Experts of a small language model.
Training: 650M tokens, 10239 steps.
Below are experts of layer 2 (counted from 0) of a mixture-of-experts language model. Rows are named router (the router's row for the expert), up (a neuron's input weights, with its number) and show model dimensions 256-383. Each number is 200 + 30 x the weight over its row's rms, rounded and kept within 0 to 999.
Before each expert's rows: "mostly gets" lists some tokens that are sent to it at least half of the time; "gets" lists some tokens that make up at least twice as much of what it gets as of all text. This comes from a sample of Wikipedia text that the model never trained on. Tokens count by the router's weight.

# expert 62
mostly gets: " and", ", and", " or", "s,", ", but", "a,"
gets: "1", ",", " and", ", and", " or", "s,"
router,163,238,259,163,223,202,184,202,163,266,222,183,205,197,265,203,202,217,216,192,195,242,227,216,143,146,206,171,196,256,157,224,176,171,245,205,184,210,208,260,168,192,187,197,229,134,135,226,152,171,184,201,180,230,229,144,174,244,190,204,189,200,161,226,187,194,239,162,196,182,204,227,218,141,209,173,190,247,261,170,200,209,187,190,153,217,189,203,193,199,155,181,186,218,168,191,235,178,198,199,224,171,191,151,215,175,226,198,139,207,192,198,214,187,223,208,163,234,189,285,235,230,147,235,174,200,180,228
up0,204,147,157,188,230,209,188,182,164,188,191,262,180,216,187,178,229,206,197,225,203,199,167,148,236,149,201,179,235,179,206,217,236,214,239,211,156,157,234,213,128,198,219,203,210,154,185,264,220,205,239,201,214,216,197,190,257,239,290,188,210,210,233,186,202,190,211,208,197,194,190,195,195,198,188,230,256,216,174,211,190,186,238,177,217,153,176,161,228,213,230,204,145,171,265,206,235,177,211,175,160,207,219,170,190,220,192,251,245,178,227,177,158,187,189,156,231,202,169,177,244,185,233,250,260,237,195,258
up1,199,169,220,180,144,158,224,194,220,195,188,218,223,236,175,200,140,162,197,199,190,218,212,224,230,226,154,215,187,236,179,151,229,172,212,238,197,205,200,202,219,194,162,222,217,201,196,159,242,227,190,236,207,203,216,188,214,238,156,205,201,223,227,184,232,202,179,191,219,172,220,208,194,230,203,164,206,198,181,203,200,199,207,200,206,179,183,161,287,197,169,169,178,185,157,221,191,239,180,184,237,137,176,201,179,204,150,186,204,168,158,148,201,250,148,266,235,162,144,196,183,151,202,230,208,148,208,183
up2,159,178,182,165,223,218,185,199,197,177,220,197,193,181,205,190,214,298,263,207,211,168,213,172,179,172,202,224,212,148,132,219,246,224,226,194,206,217,215,251,227,181,226,234,230,190,209,220,179,185,186,206,169,184,206,174,232,214,207,203,236,225,227,204,241,183,195,162,210,214,208,186,248,192,179,187,134,237,180,188,210,164,188,222,216,173,210,204,179,159,194,187,228,173,187,164,137,199,191,163,211,221,150,172,258,183,225,194,185,192,276,158,195,211,209,187,193,191,209,186,139,170,227,193,193,189,183,132

# expert 58
mostly gets: " song", " film", "| Party", " game", " round", " singles"
gets: "\n", "\n\n", "| ", " film", " are", "| Party"
router,218,187,241,220,167,218,182,189,211,191,205,193,190,237,280,222,175,154,199,202,192,232,202,252,154,174,188,211,151,241,221,156,211,190,177,191,184,157,207,234,221,192,179,228,248,163,199,197,193,191,232,204,225,198,202,188,192,255,204,185,245,181,178,220,200,218,202,185,206,180,204,172,187,138,237,190,210,258,211,110,204,203,190,131,150,172,218,155,200,204,202,191,210,215,206,204,276,230,189,168,210,182,216,173,151,182,210,210,192,198,170,174,182,186,234,206,199,227,143,245,240,172,132,241,182,178,163,215
up0,215,209,214,156,187,211,246,196,184,210,242,195,230,204,150,157,216,214,190,198,206,156,165,208,195,232,191,247,159,187,220,189,200,192,219,200,163,221,228,167,195,179,230,253,201,183,186,224,184,209,222,191,165,215,230,225,173,154,233,217,224,178,183,124,207,148,280,170,221,184,213,230,164,180,242,186,189,216,204,229,212,163,191,182,208,218,195,206,229,241,207,181,205,204,198,212,221,198,177,236,174,217,214,222,220,229,152,220,166,187,165,201,199,212,224,150,153,169,161,223,189,182,196,148,215,182,142,245
up1,196,214,205,223,121,184,235,201,193,172,189,173,204,198,223,173,134,203,200,190,198,200,254,172,202,187,286,141,171,162,207,234,175,144,205,196,227,232,242,215,214,255,190,213,189,154,162,224,189,135,198,224,202,236,208,200,268,251,225,180,219,183,176,200,182,209,218,143,253,164,204,198,234,155,213,166,174,241,260,192,183,222,231,193,229,177,182,199,175,261,241,153,231,195,183,231,237,187,230,199,231,203,149,195,165,223,191,209,188,213,223,145,178,160,209,229,232,212,177,227,246,223,201,177,158,202,237,138
up2,190,189,219,174,190,207,186,204,165,214,173,188,226,195,224,192,201,175,173,178,230,260,190,249,215,227,249,216,228,257,210,190,177,226,264,262,187,249,201,179,249,212,180,192,162,184,168,184,212,193,181,162,206,194,157,145,153,196,133,231,181,123,163,199,202,175,214,223,173,187,152,219,253,194,238,171,223,167,210,233,210,249,186,156,190,176,180,221,229,266,148,208,203,212,202,247,197,203,170,215,195,228,190,220,192,201,213,199,176,194,236,195,184,203,160,227,148,203,181,215,218,218,220,249,227,201,122,172

# expert 52
mostly gets: "d", "ch", "gh", "hr", "g", "b"
gets: "d", "b", "ed", "ch", "s", "t"
router,238,237,264,222,170,205,180,204,205,162,213,227,224,219,209,224,201,181,209,200,185,171,200,236,203,196,169,218,213,196,207,208,183,223,156,165,201,229,204,278,220,223,197,166,189,146,194,186,212,219,212,187,207,229,150,219,193,208,197,260,327,205,206,157,172,211,155,177,239,135,188,190,166,200,194,174,247,218,184,187,187,149,158,188,216,197,229,205,222,182,180,165,244,158,132,186,180,176,162,163,239,183,204,189,216,157,195,191,154,202,206,184,208,221,226,192,204,261,188,239,228,209,173,230,172,153,188,232
up0,210,134,224,159,127,190,206,237,207,215,200,116,199,218,238,204,204,213,181,176,228,194,199,219,217,217,218,187,173,178,211,197,252,206,195,203,206,177,203,216,166,188,138,195,217,197,208,215,223,203,176,199,218,202,202,166,189,234,241,210,216,267,179,200,228,196,196,210,201,178,276,137,165,173,202,171,191,183,168,171,172,233,233,184,216,184,163,210,250,206,167,232,160,195,171,192,195,209,261,224,197,212,142,191,187,139,232,235,214,188,217,227,197,202,189,210,181,170,162,231,205,232,161,194,218,221,191,200
up1,215,204,260,173,186,203,287,245,182,202,156,251,217,196,214,203,183,153,162,160,167,195,152,213,193,195,188,235,201,187,174,181,206,164,170,198,189,167,155,174,227,151,161,234,195,218,202,218,191,246,245,179,224,198,196,201,190,197,161,164,249,157,236,172,231,242,191,154,248,195,159,180,257,200,185,216,186,204,159,196,213,142,215,165,203,222,248,160,184,185,203,203,224,220,165,200,180,206,173,240,191,195,203,189,179,204,184,205,152,179,285,184,163,180,209,155,218,204,225,198,198,196,190,200,258,182,114,212
up2,195,233,240,136,176,219,216,226,221,191,171,164,235,197,227,219,151,200,187,220,202,215,223,169,130,207,215,206,239,191,193,191,169,192,200,234,167,187,139,245,242,140,220,203,194,249,181,222,227,159,198,168,195,252,206,186,213,162,171,172,168,191,185,185,182,172,236,179,186,186,231,188,165,231,163,184,211,204,183,161,156,237,144,183,211,223,179,203,139,224,200,218,200,201,191,205,178,191,189,198,218,171,197,179,176,188,153,242,214,182,176,188,199,206,158,172,163,176,144,211,205,167,159,192,252,185,152,144

# expert 60
mostly gets: " also", " to be", " have", " had", "'s", " would"
gets: " to", "'s", " would", "ed to", " that", " to be"
router,169,204,245,185,185,184,207,192,205,223,201,164,211,214,223,187,182,191,196,179,225,238,225,177,170,135,209,164,216,238,183,191,200,176,158,250,156,218,183,261,204,220,197,223,218,153,193,251,206,210,255,205,172,180,200,139,162,222,194,189,216,214,192,224,169,204,163,208,211,147,170,170,194,166,226,217,206,244,197,173,214,190,191,188,155,233,237,171,171,182,196,154,151,194,173,153,192,206,217,206,204,168,201,162,174,161,204,222,148,191,198,216,175,164,216,212,221,236,166,310,230,172,195,204,224,183,204,175
up0,183,164,209,240,214,180,182,234,245,223,187,184,208,185,175,263,257,217,207,224,143,191,258,226,206,246,191,215,188,205,259,205,188,172,155,233,187,212,212,211,177,238,262,195,156,138,254,173,188,182,210,221,210,188,180,121,193,213,208,141,212,154,207,237,239,185,196,191,212,198,210,211,193,237,182,143,189,194,215,227,231,211,170,185,232,145,191,257,184,240,267,178,207,240,211,159,216,207,160,150,192,172,208,207,198,133,191,213,215,212,171,177,248,191,197,180,219,199,210,191,182,127,185,178,203,235,172,221
up1,163,179,202,202,232,237,184,188,229,155,219,187,208,160,197,161,201,146,177,168,225,216,195,217,224,221,248,253,170,235,193,188,235,212,140,203,175,199,223,234,194,177,191,209,231,200,263,222,222,221,230,185,196,244,222,224,149,192,142,206,212,264,194,213,239,207,164,219,263,211,177,193,198,206,149,181,214,223,175,196,246,181,188,200,206,172,178,215,218,232,209,170,207,143,176,231,256,218,215,227,244,168,184,205,177,213,198,124,212,132,237,222,212,144,176,219,192,198,191,166,191,193,264,217,175,191,180,165
up2,229,257,237,148,215,200,137,148,182,225,222,189,225,221,226,194,217,230,184,243,144,206,241,199,189,247,187,228,216,195,203,223,192,210,234,203,265,209,184,190,208,211,185,213,213,146,202,192,210,240,197,219,175,183,242,211,169,154,150,196,195,166,240,214,212,203,220,161,217,155,209,199,176,157,179,188,258,274,213,240,167,180,243,212,191,226,205,150,251,180,208,186,263,179,177,148,222,197,216,187,243,184,184,233,177,200,240,236,157,200,190,226,164,254,223,217,169,161,234,218,188,185,234,189,121,203,219,211

# expert 43
mostly gets: " was", " is", " were", " also", " are", " it"
gets: "ly", " was", " is", " were", " are", " being"
router,208,184,247,206,202,206,198,228,170,223,187,197,204,260,234,232,191,203,202,211,183,262,244,207,198,149,207,193,237,235,186,224,161,187,149,241,179,194,193,262,204,220,182,194,231,157,146,214,196,197,235,198,221,159,190,129,185,226,171,218,208,219,194,212,175,195,175,170,209,157,182,188,192,173,200,189,205,236,196,166,199,179,199,190,155,240,249,179,210,203,209,152,224,199,151,167,170,169,192,191,200,177,218,164,203,204,236,218,163,230,199,207,205,200,154,214,211,288,154,322,217,180,194,189,178,154,194,210
up0,161,199,216,144,182,172,212,140,199,200,194,206,178,207,180,207,196,234,128,119,157,170,170,209,231,181,203,243,233,226,174,241,220,171,161,184,233,256,208,230,186,200,178,181,178,161,192,183,145,167,229,232,172,185,199,160,206,207,186,211,211,160,184,160,175,163,173,212,205,175,246,173,241,183,203,228,139,221,165,240,202,226,208,212,136,218,154,213,186,222,184,176,201,231,187,207,192,193,231,170,201,189,182,246,184,209,185,170,165,180,206,230,272,174,202,202,172,197,211,185,219,177,141,192,224,202,216,205
up1,181,175,220,195,214,203,217,205,187,166,217,205,243,250,193,244,241,163,220,251,176,248,233,222,192,197,212,184,206,247,209,186,184,246,198,238,192,145,233,232,211,280,219,191,215,184,238,213,185,178,217,222,196,235,214,218,205,206,229,182,211,183,252,186,180,156,172,175,184,222,201,222,181,227,171,212,207,175,190,189,163,186,177,165,204,215,187,220,202,229,132,229,189,185,164,161,254,212,219,222,156,204,247,242,161,200,160,202,178,162,253,165,169,231,238,229,203,194,176,212,193,192,229,229,207,181,170,191
up2,170,176,201,207,204,139,219,208,175,170,206,162,159,187,226,222,142,200,195,180,267,252,142,151,195,220,196,209,195,211,170,252,216,237,173,230,156,165,190,265,150,211,206,138,211,244,194,208,185,200,180,245,219,271,201,148,198,221,197,240,207,176,197,177,231,244,275,115,206,233,226,160,232,194,214,176,186,180,211,248,185,213,198,142,193,192,189,143,195,195,198,220,209,202,180,257,209,254,206,193,248,257,222,174,217,209,208,185,190,175,212,205,169,212,216,170,194,173,191,160,204,258,192,215,246,210,225,175

# expert 54
mostly gets: " United States", " under", " University of", "- List of", " member of the", " won the"
gets: " of the", " in", " in the", " of", " |", "|  |"
router,173,228,252,207,216,207,185,185,186,209,210,158,229,208,193,166,170,198,206,170,200,198,260,220,191,176,211,182,231,203,169,181,173,174,186,238,221,153,161,234,167,205,196,194,209,196,159,225,188,197,237,208,203,226,192,151,165,205,199,210,226,200,194,214,189,213,192,199,199,149,152,167,217,162,233,192,191,214,223,174,247,198,165,129,168,220,196,143,200,210,148,137,163,196,174,166,211,208,168,204,237,133,229,169,190,172,226,217,152,180,179,131,183,144,207,242,195,229,146,235,204,258,157,301,191,228,157,224
up0,206,205,234,163,182,196,180,182,171,180,247,194,147,194,139,181,209,200,201,144,136,204,154,204,190,170,188,210,189,207,205,216,185,278,192,210,213,214,174,235,184,272,201,252,173,188,203,224,205,186,231,200,227,158,210,201,224,182,214,164,213,172,259,215,174,178,203,157,203,183,221,219,205,200,201,109,224,216,215,179,198,185,230,185,159,211,227,182,192,183,188,178,217,180,171,159,187,248,202,224,184,162,202,225,169,174,189,192,161,251,173,153,207,173,177,228,202,199,201,198,170,212,260,165,199,150,250,235
up1,267,184,248,228,253,175,175,243,232,233,168,243,173,206,197,128,218,182,231,204,177,210,206,210,200,206,140,194,228,221,235,154,191,228,196,193,187,185,176,207,257,206,170,253,194,168,218,195,164,152,198,174,192,224,172,190,238,209,200,191,227,180,206,182,232,198,195,164,126,244,202,176,216,196,256,210,191,281,187,236,199,213,189,229,147,190,174,218,201,243,250,222,253,249,196,187,241,230,165,205,212,190,222,190,163,226,207,190,215,140,213,185,210,218,216,259,166,236,160,197,205,167,203,192,181,179,189,205
up2,178,174,189,252,231,173,234,208,205,211,193,235,219,186,206,177,253,217,213,210,255,233,177,214,235,167,172,143,207,293,180,244,222,181,187,159,169,208,172,272,173,194,183,180,190,205,211,182,206,205,272,226,204,262,235,202,194,199,174,246,223,151,156,171,195,192,198,177,186,213,175,186,209,193,196,212,204,252,191,203,219,222,183,199,188,188,232,232,196,209,234,205,182,205,224,177,204,161,221,193,244,195,220,184,223,204,192,116,192,145,197,238,224,214,223,179,187,228,173,238,166,160,185,201,152,192,180,163

# expert 18
mostly gets: "\n", "\n\n", "- Genus", "- Species", "- Genus:", ") is a"
gets: "\n", "\n\n", "S", "- Genus", ").", "B"
router,180,222,246,228,256,224,210,209,170,169,206,223,188,246,253,194,190,179,235,201,200,242,184,191,199,162,214,174,162,235,148,146,187,189,173,197,197,152,222,265,189,189,190,172,218,149,223,194,168,201,213,206,169,205,210,181,194,252,168,195,264,173,146,204,194,215,222,189,198,213,197,203,223,172,192,222,189,208,243,169,214,196,176,183,170,201,178,199,199,201,169,169,230,186,249,219,204,257,206,200,235,127,182,176,165,176,237,220,173,200,206,190,181,185,234,260,176,203,180,228,249,230,163,224,154,187,164,235
up0,199,238,195,181,175,154,218,195,177,200,152,167,209,225,149,164,172,196,215,233,220,263,214,225,228,212,160,213,195,214,233,201,200,235,254,192,243,208,211,260,230,217,182,199,202,178,242,204,227,191,227,226,181,177,182,162,157,223,228,165,214,203,205,207,199,202,192,166,200,197,167,204,178,209,208,133,199,229,198,201,223,193,157,188,202,250,212,166,140,216,218,196,190,214,199,203,260,200,221,225,219,229,207,165,189,229,227,221,245,192,222,182,255,146,189,190,215,189,208,185,219,184,219,240,252,241,205,154
up1,266,223,229,205,176,191,203,211,215,162,185,211,171,149,207,212,186,174,215,154,110,205,233,189,198,202,164,183,176,207,171,202,228,192,186,162,138,248,132,199,277,152,175,200,125,172,196,232,204,210,218,213,168,135,237,224,227,222,201,131,237,188,239,201,205,180,232,152,231,228,215,264,197,115,242,145,222,235,211,200,210,242,226,206,190,192,205,266,225,180,214,163,221,193,197,211,258,200,222,220,192,244,247,203,209,212,196,189,190,200,154,185,187,123,184,209,221,225,185,212,143,156,188,221,170,211,190,197
up2,182,167,236,186,186,173,131,183,180,198,187,172,159,208,147,255,207,192,220,244,197,160,198,241,213,218,248,167,219,274,185,202,186,211,167,244,146,239,174,186,171,180,235,162,203,163,185,202,215,201,180,193,222,202,179,191,198,214,233,181,198,137,214,252,180,219,219,228,217,191,173,190,171,195,212,121,117,227,205,179,233,182,207,223,238,183,246,210,229,223,213,191,188,158,187,176,232,168,233,219,242,122,179,247,211,178,221,224,181,217,206,212,230,162,140,218,234,181,169,195,223,209,200,252,197,256,200,231

# expert 0
mostly gets: " with", ", a", " a", " as a", " with a", " of a"
gets: " with", " a", " as", " with the", " the", " an"
router,157,198,253,202,222,217,194,200,155,212,182,197,214,253,248,179,197,192,226,222,217,224,249,229,157,175,193,208,236,244,160,135,187,201,206,205,200,170,205,231,203,220,195,189,219,126,171,248,206,192,243,193,211,252,218,166,183,236,144,184,224,228,176,221,157,208,201,227,194,141,150,180,212,175,185,206,199,209,200,124,207,219,206,184,145,211,197,166,173,228,208,174,162,190,186,180,244,188,201,211,257,168,219,193,168,153,235,216,134,172,208,202,181,177,211,239,214,253,150,261,242,200,188,237,165,233,143,187
up0,267,187,231,231,147,183,186,173,203,217,200,187,166,228,155,217,191,200,248,202,148,205,191,258,200,142,163,228,179,215,188,162,177,167,255,134,190,255,212,204,157,244,187,189,194,205,207,179,222,172,215,215,212,164,188,245,225,239,199,195,215,234,156,184,171,209,175,231,156,196,171,175,206,185,144,174,205,247,143,167,186,169,202,194,221,200,199,254,187,196,252,241,173,181,177,159,254,215,196,208,237,274,204,225,184,210,147,158,219,178,176,196,164,281,246,149,180,231,215,205,181,194,216,230,220,197,128,140
up1,168,199,173,203,187,220,171,208,193,219,181,233,185,224,276,156,248,114,219,223,195,167,148,191,113,253,158,209,217,169,197,182,219,193,217,199,199,156,221,191,195,130,204,198,227,179,236,200,182,191,167,196,211,139,191,180,215,172,203,194,205,155,180,223,188,185,239,168,229,213,191,191,182,200,164,231,160,244,177,183,203,202,217,147,202,174,185,222,217,187,169,214,203,143,170,231,177,238,193,186,220,261,211,181,172,222,224,186,236,204,216,200,151,166,168,203,180,206,183,202,247,193,205,145,88,156,203,217
up2,137,190,208,194,215,195,174,200,178,190,218,231,165,185,196,165,176,186,211,203,196,210,199,178,210,201,200,184,259,109,199,203,174,156,168,243,190,147,182,257,179,215,207,249,147,212,179,268,197,189,267,230,178,176,207,194,197,186,200,180,234,186,220,192,204,164,250,179,211,202,194,187,224,178,216,154,238,182,226,226,246,162,183,193,236,210,231,198,211,242,197,210,177,168,223,226,205,218,164,190,182,210,195,186,205,232,215,195,201,188,159,247,217,174,205,152,173,203,247,218,242,216,192,239,179,202,203,221

# expert 5
mostly gets: " and", " or", "s and", " &", " and ", "ing and"
gets: " and", ",", " or", " &", ", and", " and "
router,182,213,266,163,181,154,187,178,153,201,201,249,212,215,253,191,206,196,169,208,180,245,230,205,184,178,225,168,223,224,204,191,178,167,195,236,194,178,196,244,172,237,154,181,206,138,131,239,167,191,216,213,203,243,214,169,191,242,187,213,204,214,140,193,154,184,181,186,215,192,187,179,177,148,196,207,183,210,248,163,261,188,177,162,158,235,205,174,244,197,163,176,225,248,181,249,198,206,195,174,181,208,182,185,229,174,216,178,125,194,229,180,198,174,220,223,191,259,185,262,248,222,153,232,198,211,211,216
up0,165,174,210,204,202,228,215,278,226,251,213,251,160,247,192,207,183,182,194,214,258,228,212,227,155,195,200,178,183,183,175,191,197,215,135,185,143,201,230,176,176,234,220,237,204,181,223,202,165,178,193,206,267,246,194,227,184,236,157,166,201,165,205,206,178,221,194,240,177,159,235,234,210,192,225,229,212,206,167,228,217,190,188,190,204,176,196,191,211,221,241,182,211,223,228,197,217,180,229,208,250,194,240,205,171,186,235,243,215,177,193,244,167,179,215,226,192,149,162,220,262,146,212,187,158,233,211,221
up1,171,189,197,179,167,188,215,177,260,220,191,217,253,242,209,232,220,190,171,198,171,221,188,238,207,173,201,194,223,225,229,207,167,221,169,234,209,191,153,246,224,177,168,239,193,211,269,225,208,213,215,225,193,180,214,231,199,174,243,170,196,240,182,231,167,201,201,142,266,190,184,186,264,116,221,151,164,225,186,196,165,205,184,214,167,183,194,222,204,177,205,224,227,201,168,176,206,219,195,194,180,175,186,186,187,247,179,206,189,225,237,288,207,167,183,179,220,235,174,207,210,211,176,224,174,210,185,249
up2,188,233,214,205,195,190,213,183,143,158,233,220,143,159,183,189,172,226,174,198,229,181,286,246,217,175,170,182,192,163,205,234,196,167,216,172,168,218,202,194,226,168,161,190,247,187,193,227,180,258,205,209,171,177,213,183,150,236,229,208,212,181,209,221,179,228,127,234,205,179,209,222,250,174,217,216,185,217,197,201,176,176,166,194,216,188,233,174,177,222,248,226,173,185,206,219,198,218,185,179,218,190,222,262,265,148,232,172,172,239,191,201,226,218,208,245,250,249,149,217,175,173,187,184,213,183,176,157

# expert 56
mostly gets: ") and", "a and", " •", "s and", "ia and", "), and"
gets: " and", " |", " –", ".", ", and", ","
router,159,240,258,171,182,203,186,203,156,246,199,163,204,249,201,212,180,209,222,177,226,215,271,219,186,164,218,160,187,213,147,174,182,182,184,218,177,182,214,253,170,180,197,207,226,135,192,243,197,205,201,203,180,194,205,151,202,244,141,192,233,193,169,202,174,196,242,176,206,199,162,172,192,151,233,208,183,233,210,200,234,205,213,187,198,198,210,199,197,184,200,154,221,202,157,200,215,209,222,206,278,169,183,159,173,175,227,184,198,217,186,177,213,176,236,232,148,229,173,267,215,239,127,249,176,222,124,201
up0,180,207,186,214,185,211,173,188,209,199,186,228,159,174,224,202,169,189,160,195,152,231,198,187,211,148,177,227,201,151,218,205,131,157,135,217,183,193,166,228,192,237,191,195,240,193,281,231,195,205,218,198,207,155,152,262,198,218,189,222,247,178,205,208,167,205,167,244,207,148,191,148,219,184,190,229,191,197,187,169,246,179,156,213,190,150,217,159,228,230,160,183,179,114,238,222,169,166,232,190,156,147,163,214,213,162,190,240,148,218,206,162,258,209,188,212,254,219,165,212,249,158,223,211,155,200,159,154
up1,276,213,228,197,173,164,215,163,236,142,234,173,201,135,162,239,203,186,233,213,197,210,243,282,171,186,200,237,197,150,226,196,216,210,218,182,208,171,224,215,227,186,196,166,221,141,176,207,162,223,191,185,174,195,175,210,172,177,240,217,205,263,228,209,174,187,162,208,199,163,184,155,231,225,252,225,213,278,212,205,168,160,234,243,218,202,226,206,242,170,187,212,207,201,208,140,187,238,172,173,225,179,196,186,187,215,218,170,241,237,222,199,210,213,222,254,232,200,203,199,191,164,230,226,253,194,173,212
up2,182,200,195,217,177,244,175,272,197,277,119,183,190,252,184,192,159,187,172,192,211,158,257,166,165,171,196,199,201,178,142,231,188,239,200,230,212,218,247,197,284,184,189,214,214,187,210,190,198,242,158,182,264,247,171,193,188,205,238,211,213,232,208,260,174,220,154,150,213,197,246,197,143,235,200,229,238,178,216,234,194,223,185,163,193,165,206,209,167,203,197,127,134,216,132,210,197,181,246,177,195,189,196,194,213,147,207,189,207,244,220,225,142,231,174,191,206,209,201,198,186,207,147,239,237,235,227,203

# expert 12
mostly gets: " of the", " of a", " his", " new", "ing the", "ed the"
gets: " of the", " the", " in the", " of", " his", " their"
router,177,226,229,189,239,217,233,217,146,221,249,170,235,253,200,183,185,204,205,225,234,249,248,181,170,163,207,144,231,228,190,179,185,167,200,238,230,203,197,246,205,223,191,201,216,167,231,226,244,195,217,175,244,245,208,166,151,240,167,184,226,190,149,206,165,206,186,218,184,125,163,133,225,165,204,201,203,197,220,200,228,193,179,118,154,216,234,182,170,199,161,136,184,170,142,177,186,187,192,183,265,154,185,193,199,157,202,216,117,205,217,177,167,174,177,242,191,250,148,261,229,228,160,249,188,201,150,182
up0,215,209,236,257,196,170,198,229,240,258,225,180,249,238,241,262,121,201,198,162,232,216,251,204,197,225,198,186,178,183,183,213,109,217,188,194,232,195,176,189,192,171,227,173,236,190,200,213,237,235,252,158,166,167,152,272,156,145,237,214,227,248,182,244,208,196,187,135,190,186,230,204,203,201,230,200,171,182,146,221,186,218,191,242,241,190,195,170,185,155,218,192,200,251,207,208,232,214,143,203,194,216,193,233,216,237,182,206,173,169,222,175,225,184,197,184,224,211,250,207,173,246,123,221,255,178,162,238
up1,187,161,189,234,275,204,201,263,231,213,158,178,227,160,215,239,205,184,229,220,201,152,204,210,238,177,257,107,223,219,184,195,206,200,192,170,181,218,186,196,223,246,152,267,240,197,204,199,150,227,258,211,169,186,241,139,231,144,220,245,201,239,235,269,197,230,195,181,205,211,196,231,190,155,160,196,215,227,211,240,216,192,191,205,203,231,137,164,239,222,209,209,189,237,209,173,230,209,241,201,223,198,144,195,162,225,209,179,198,198,206,266,218,201,180,178,273,204,114,232,217,282,217,213,199,207,181,143
up2,224,262,223,188,189,156,166,238,195,194,166,183,227,195,225,199,199,215,217,168,262,190,271,207,199,217,163,215,151,192,168,235,216,198,169,175,163,230,238,187,199,134,215,207,218,194,149,190,150,227,174,190,202,191,193,216,201,131,114,213,210,223,237,184,181,208,164,235,196,204,215,134,214,208,197,229,243,216,239,158,231,195,191,205,209,243,192,155,229,182,185,247,161,96,168,224,151,237,219,210,220,198,230,165,199,196,243,198,180,209,191,216,189,227,188,190,204,160,177,183,160,180,177,247,194,161,193,95

# expert 17
mostly gets: " were", ", including", "  -", " such as", ", was", "s were"
gets: "\n", ";", " was", " were", "==", "\n\n"
router,214,225,244,194,203,194,185,224,188,183,189,191,221,255,251,177,220,201,221,209,176,257,204,232,184,153,219,194,212,232,176,186,177,209,186,230,213,180,188,234,220,211,196,190,231,167,184,163,181,192,215,205,201,250,197,165,186,253,153,177,251,185,173,207,213,222,204,204,196,193,239,204,203,151,204,247,203,207,234,151,205,220,198,161,172,198,194,165,175,215,190,168,214,211,216,167,230,249,205,181,226,153,192,177,142,164,249,219,201,221,171,205,179,219,240,259,195,220,180,264,212,181,169,236,145,189,171,243
up0,196,206,228,174,174,213,219,229,257,185,206,146,220,212,149,241,182,257,201,246,199,217,189,213,138,198,230,216,229,219,170,166,172,186,168,203,157,204,181,251,167,183,267,188,180,190,199,239,157,190,181,228,230,201,138,225,155,181,165,158,219,165,185,192,157,178,241,183,195,172,185,205,227,197,180,184,228,208,228,258,216,149,206,234,285,232,195,240,190,228,221,233,221,207,194,135,188,191,205,162,243,195,219,200,186,212,168,185,185,207,222,161,194,257,212,198,175,225,206,193,196,231,160,206,190,149,203,172
up1,219,208,197,183,182,177,206,210,191,210,244,186,201,230,130,200,181,186,147,207,234,173,193,166,201,238,181,203,183,156,194,181,193,209,243,170,214,218,234,204,184,169,221,182,223,201,249,195,253,224,182,199,163,149,208,159,162,175,198,196,210,262,193,148,184,190,205,146,161,227,199,157,212,160,196,165,195,206,219,284,252,178,185,132,218,215,252,249,201,203,219,197,174,195,203,206,220,189,171,186,208,215,167,170,167,183,251,163,233,217,203,174,213,190,208,203,198,251,186,180,164,208,197,182,192,181,205,191
up2,211,185,204,174,189,176,248,185,234,227,214,163,209,177,135,242,166,273,191,215,258,230,185,203,199,167,188,169,207,206,238,175,213,208,110,272,132,240,176,192,160,153,209,183,227,194,176,200,169,216,168,204,214,145,268,255,150,212,186,183,204,157,196,185,179,191,233,180,186,190,202,185,202,227,201,199,206,210,211,184,193,171,175,187,177,206,203,227,186,210,233,209,171,173,198,143,220,185,207,184,191,160,200,194,187,146,165,257,192,208,192,177,206,255,194,203,136,205,236,180,212,189,155,185,158,246,208,214